Experts of a small language model: 8 picks a token, a variant of Adam for the experts.
Below are experts of layer 2 (counted from 0) of a mixture-of-experts language model. Rows are named router (the router's row for the expert), gate (a neuron's input weights, with its number), up (a neuron's input weights, with its number), down (a neuron's output weights, with its number) and show model dimensions 0-63. Each number is 128 + 24 x the weight over its row's rms, rounded and kept within 0 to 255.
After each expert's rows: a language model's description of what the expert responds to; "mostly gets" lists some tokens that are sent to it at least half of the time. This comes from a sample of Wikipedia text that the model never trained on.

# expert 12
router [158 130 106 158 180 124 152 139 143 129 140 113 147 155 117 128 119 136 126  96 159 111 157 108 145 114 149 134 160 115 134 139 114 144 121 116 166 100 124 132 130  94 101 171 143 133  82 138 113 117 142 141 134 103 119 108 139 111 119 137 155 122 192 128]
gate0 [122 107 125 123 199  49 155 128 124 132 175 130 128 129 142 143 126 100 168 138 117 129 145 106 151 144 135 149 164 109 134  47 122  98 110 123 128 111 155 119 120 127 135 123 128 126  74 119  93 114 136 130 120 123 131 131 130 130 107 121 130 139 111  78]
up0 [128 131 198 133 113 124 127 126 137 167 123 120 131 142 127  63 104 156 124  82 160 126 116 137 129 136 160 130  29 114 147 117 118 123 128 105 146 126 160 113 251 128 158 135 117 127 131  97 135 152 101 124 134 125 123 129 108 117 128 128 122 127 118 132]
down0 [116 128 127 142 126 113 132 156 121 134 131 147  82 154  49 122 118 147 100  80 131 134 125 130 127 127 155 137  83 118 132 136 113 117 187 168 134 127 108  97 102 195 166 158 129 135 121 120 111 129 114 129  97 111 133 144 117 157 102 129 117 191 134 132]
gate1 [131 126  88 156 132 101 131 134 106 155 136 101 126 112 156 133 179 129 129 140  88 120 103 126 107 122 185 128 125 119 153 187 136 145 155 127 126 127  86 130 130 132 127 104 129 137  96  99 131 125 128 126 132 107 147 140 130 129 125 157 119 104 123 165]
up1 [130 110 121 162 144 133 132 119 112 162 132 101 124 128 126 133 130 117 127 124 104 121 136 112 116 157 127 180 126 120 131 183 139 181 175 127 168 135 137 133 133 128 117 129 154 123 122  98 127 134 123 127 146 118 198 153  89 143 126 101 126 124 123 130]
down1 [133 124 112 145 109 107 126 109 129 141 131 107 131 131 146 168 141 126 128 152 156 133 136 107 119  53 133 158 130 147 140 128  97 116 143 117 137 135 126 127 123 105 170 128 117 121 107 127 128 126 137  80 130 116 133 126 134 159 112 119 122 124 155 113]
It responds to: Spaces and pipes after infobox labels or table cells, e.g. Chinese: or Runs batted in:, plus both, either, such, service, flight.
mostly gets: " both", " either", "As", " service", " command", " flight"

# expert 50
router [143  96 156 127 119 103 152 154 139 135 143 120 172 156 111  89  84 113 120 118 133 102 121 145 152 122  98 110 155 115 169 173 123 157 118 117 141 127 144 156 135 102 141 101 124 107  84 108 110 111 134 164 157  86 116  93 117 148 148 133 113 125 104 133]
gate0 [164 133 188 128 117 113  95 139 128 121 121 118 132 135 139 113 125 129 155 120 126 108 166 123 107 107 108 158 110 167 152 138 121 164 166 166 110 126 125 135 155 125 105 133 173 121 127 118 124 128 126 117 154 127 127 141 119 124 163 149 129 140 128 175]
up0 [187 146  90 122 106 144 134 128 130 191 134 122 125 114  98  98 128 138  91 120  82 145 148 128 124 143 179 123 130 146  43  99 137 104 119 129 127 130 126  67 128 134 133 128 139 202 116 128 137 128 143 188 129 123 129 115 128 127 152 122 108  93 102 114]
down0 [128 124 127 155 128 116 118 128 125 129  52 126 150 133  99 118 120 127 122 106 152  17 128  71  99 130 125 136 130 134 180 127 129 142 134 128 133 164 132 130 128  91 119 126 128 128 144 127 133 126  65 137 127  93 108 125 124 150 138 146 122 130 197 129]
gate1 [127 115 101 123 126 131  91 138 165 128 162 135 151 129 123 138  49 179 136 125 136 130 112 146 125 129 147  47 126 111 133 132 126 134  83 112 136 128 151 110 118 120 127 127 135  96 170 132 129 158 130 127 124 128 119 119 124 123 136 123 127 159 144 111]
up1 [130 150 109 177 148 110 113 132 132 127 111 136 151  68 143 123 133 123 132 135 128 170 166 129 111 156 127 139 126 132  82  96 139 130 201 129 122 135 120  61 113 134 144 109 129 158 111 125 146 108 161 127 129 128 106 114 132 137  68 140 130 104 138 128]
down1 [131 207 134 116 126  62 126 128 123 135  95 146 130  54 136 142 120 139 123 128 126 132 142 120 184 122 122 113 129 125 119 167 182  93 131 129 119 112 102 114  81 137 122 104 114 139  39 129 125 179 162 141 128 116 127  80  94  98 148 132 170 119 134 132]
It responds to: Final digits of years and ranges following another digit ("2018–19", "1988", "2003"), and pipes between Result and Rank columns.
mostly gets: "See", " former", " young", " Research", " Synonyms", " York"

# expert 8
router [130 132 155 120 146 113 119 133 121 137 112 113 143 160 139 126 141 117 140 142 156 140 117 115 144 135 136 151 126  98 121 125 144 124 151 131 146  93 138 118 121  90 168 157 152 130 134 139 123 107 120 107 105  74 112 106 123 149 127 111  97 171 142 195]
gate0 [128 130 135 138 106 114 148 145 135 127 129 142 130 129 132 136 153 126 142 127 148 121 129 117 138  71 128 150 113 128 123 129 128 109 128 152 129 122 122 125 139 119 131 133 132  57 144 137 143  62 124 120 122  63 124 133 119 136 195 128 113 117 141 122]
up0 [ 84 147 160  72 128 125  90  89 165 124 162 172 131 151  62 129 141  78 114 103 155  96 162 128 166 147 127 138 110 129 126 109 141 122 157 103 129 168 133 128 149 154 127 138 153 138 106  87 106 125 106 127 138  92 133 141 131 123 128 119  90 124 135 146]
down0 [ 98  16 121 114 126 149 123 124  91 149 101 131 173 144 110 107 137 133 192 146 119 111 124  91 131 158 134 124 109 128 140 119 111 152 140 115 138  72 147 120 121 115 151 122 128 161 135 115 190 120 134 110 163 139 115 140 128 132  92 136 118 130 115 128]
gate1 [ 82 104 144 130 171 130 140 108 129 118 130 166 127  74 159 103 189 130 142 131 126 131 126 139 128 130 167 162 130 130 125 111 130 131 108 138 123 132 153  86 141 124 129 129 168 128 126 118 127 115 109 100 131 191 121 179 147 153 128 107 109 175 140 154]
up1 [127 132 145 119 131 122 137 135 102 128 126 130 141 129 131  99 120 144 174 131 128 207 139 135 122 191 128 132 167 129 128 150 127 145 161 126 111 117 143 102 152 127 175 112 181 116 158 126 128  93 179 121 106 145  54 143 127 128 155 121 123 127 142 110]
down1 [154 126 129 119  78 154 140 127 124 172 145 108 140 112 132 136 151 134 129 154 114  88  98 125 141 141 144 129 152 111 105 118  93 126 122  60 111 115 137 149 126 108 116 152 136 127 105 144 162 109 147 141 120 127 128 137 133  61 115 157 132 108 133 115]
It responds to: Bare space tokens opening a table cell or preceding a number after a pipe or comma, like "| 31°04", "Attendance: 97,64", "April 15, 2019".
mostly gets: " ", " Ref", " V", " Kn", " Also", " Now"

# expert 15
router [126 139 171 125 118 128 134 108 100  90 119 146 124 127  99 138  85 122 144 104  70 148 121 124 141 127 114 128 138 106 146 104 141 140 120 109 126  82 139 160 113 113 129 162 125 151 157 144 156 138 124 147 127 140 138 109 139 127  83  94 155 115 148 148]
gate0 [131  88 127  63 129 134 124 114 126 131 130 135  60 157  49 142 130 128 143  74 137 120 123 126 159 123 159 114 171 140 135 167 187 109 125 127 111 112 139 135 142 122 131 183 136 112 108 105 117 123 130  83 129 135  98 144 108 132 128 128 135 107  96 115]
up0 [111 130 139 129 162 114 169 124 134  91 149 128 128 127 130 121 134 144 125 124 133 147 139 132 127 145 130 130  83  65 124 126 112 134  96 121 126 126 129 159 117 128 118 126 123 128 131 180 124 143 112 128 116  81 128 151 136 124 149 134 128 149 154 124]
down0 [108 159 118 159 132 128  75 123 152 134 129 139 124 119 125 138 122 124 120 122 126 131 154 123 126 172 118 127 142 115  96 126 138 152 122 130 123 130 128 200 127 163 120 102 166 122 125 144 127 122 126 143 127 127  78 132 139 112  98 127 128 163 132 126]
gate1 [164 119 124 151 132 158 131 149 159 150 116  97 152 134 134 123  79 189 130 129 116 125 130 143 143  86 116 112 213 129 160 109 129 135 141 132 138 118 128 121 131 122 122 117 139 103 128 106 129 117 182 125 167 127 119 126  82  95 124  99 128 142 117 147]
up1 [128 126 114 144 144 136 123 106 137 135 148  59 139 125  91 140 138 123 125 162  86 133 182 127 130 111 128  95 120 181 122 107  90 141 143 124 134  90 117 142 125 118 144  99 128 161 121 163 128  67 133 153 151 129 132 130  69 123  92  98 125 128 124 147]
down1 [137 117 127  89 124 107 127 125 121 129  91 131 130  86 152 117 114 149 122 132 136 128 120 136 127 114 191  30  90 141 124  58 134  81 137 103 127 140 122 127  93 116 106 139 143  95 127 123 122 146 136 202 128 122  96 127 128  95 122 128 130 129 131 134]
It responds to: Spaces before numbers after colons or bars, such as times, coordinates, IDs and dates, plus symbols like °, £, ±, _{.
mostly gets: " Vol", "°", " £", " ±", " Born", " sq"

# expert 17
router [112 128 145 133 132 110 120 151 109  85  75 115 109 104 125  74 130 142  93 131  93 174 130 141 136 140  91  82 149  88 149 132 139 116 122 161 155 132 138 109 153 141 149 111 150 123 115 160 109  82 173  81 145  64 108  88  93 144 103 125 151 120 157 178]
gate0 [156 126 118 131  80 128 126  84 153 134  93 129 116 120 103 125 129 150 150 145 135 135 144 143 124 128 127  96 129 130 127  68 145 153 170 127 115  76 128 120 129  53  98 135 122 129 133 128 162 153 164 166  60 134  82 133  99 128 151 116 162 118  42 128]
up0 [141 123  79 118 121 131 191 125 124 127 102 124 111 136 177 114 128 142 158 138 127 147 107 126 192 138 134  79 169  82 129  79 150 130 121  90 116 127 123 128 169 137 125 124 119 180 102 127 114 127 128 100 123 129 160 123 120 129  91 109 140 141 108 127]
down0 [128 111  96 123 128 138  88 128 131 151 113 120 133 118 127 124 185 114 126 192  77 127 139  98 135 135 127 128 174  97  94 120 171 128 139 153 131 105 143 141 147 126 158 108 116 130 121 130 107 146 149 139 124 108 128 131 133 121 133 126 131 111 131 143]
gate1 [127 173 131 113 120 101 123 135 103 146 130 117 115 166 110 137 105 112 129 140 115 126 147 126 121 122 151 129 132 107 124 129 125 131  99  75 185 128 134 111 125  91 132 125 134 127 122 127 125 104 144 122 146 127 129 194 130 159 130 128 130 136 130 105]
up1 [101  94 145 149 116 118 132  64 118 102 134 135 138 112 135 107 142 111 127 123 133 115 137 213 129 128 127 143 130 132 114 173 147 124 186 123 122 116 136 125 111 127  81 105 143 110 110 140 121 155 138 102 102 110 128 142 123 133 109 128 117 138 145 142]
down1 [140 123 160 149 175 106 111 148 139 160 155  92 130  98 123 122 200  97 116  83 126 136  94 127 130 141 144 127 129 115  95 104  93 149 174 135 114 128 138 128 126 132 164 116 113 133 128 124 125 127 148 139 107 118 126 158 118 126  91 174 134 129  88 132]
It responds to: Middle or last digits of multi-digit numbers and years, e.g. the 0 in 10 or 2007, mostly in racing results tables and dates.
mostly gets: " tick", " St", " out", " down", " Saint", "St"

# expert 22
router [127 158  84 167  73 113 129 112 135 156  82 112 119 116  94 150 149 139  92 101  92 119 208 102 154 138 104 144 155 129 126 158 115 156 120 125 147 118 126 123 134 126 124 136 129 111 130 155 116 158 106 136 109 103 164 136 112 109 121 112  97 131 140 151]
gate0 [152 129 125 162 157  96  99 132  92 138 131  99 111 114  86 145 138 122 127 121 127 119 110 136 117  92 128 126 118  77 129 123  83  64 168 129 130 116 163 130 131 218 161 127 126 132  72 178 152 136 115 146 128 160 137 135 131  99 105 122 129 125 131 155]
up0 [105 128 114 130 126 104 114 150  99 151 124 136 125 122 119 120 127 124 120 129  95 144 131 129 118 142 129 180 153 145 125 111 138 121 133 134 161 123  70 140 139 130  93 123 139 134 114 133 137 122 140 114 100 137 113 131 139 127 111 135 144  82 129 156]
down0 [128 127 128 124 140 142 133 161 151 150 122 129  87 141 119 136 128  89 126 121 128 129 128  85 139 149 127 129 126 117 125 123 138 131 144 134 132 139 124 129 127 118 122 130  83 150 112 133 148 118 113 104 126 151 100 139 141 125 122 134 120 139 128 123]
gate1 [133 148  85 111 109 114 187 132 180 136 153 129 127 110 235 106 130 111 115 174 104 128 174 128 115 128 125  98 127 142 205 131 149 147 111 123 127 116 128 181 102 128 128  93 130 127 118 127 127 149 136 152 130 112 128 136 153 125 149  66 125 108 108 133]
up1 [142 146  89  67 100 128 176 104 140 127 178 127 132 112 153  86 130 130 126 142 129 127 171 135 118 203 124 114 129 121 140 132 165 134  78 128  74 101 131 137 144 108 138 119 138 125 108 175 104 149 191 161 108  94 129 128 131 123 143  78 126 116 122 134]
down1 [126 128 130 127 129 118   5 125 118 127 126 129 126  54  93 131 182 111  49 137  94 130 125 126 127 127 122 129 156 117 128 129 128 127 124 129 120 124 125 129 118 133 131 129 120 133 125  81 119 123 124 135 131 126 129 141 150 129 130 128 127 126 130 120]
It responds to: Last digits of years, dates, coordinates and statistics, such as 1957, 2006, 57.14, plus % and words like result, caused.
mostly gets: " %", "7", " result", "with", "5", "/A"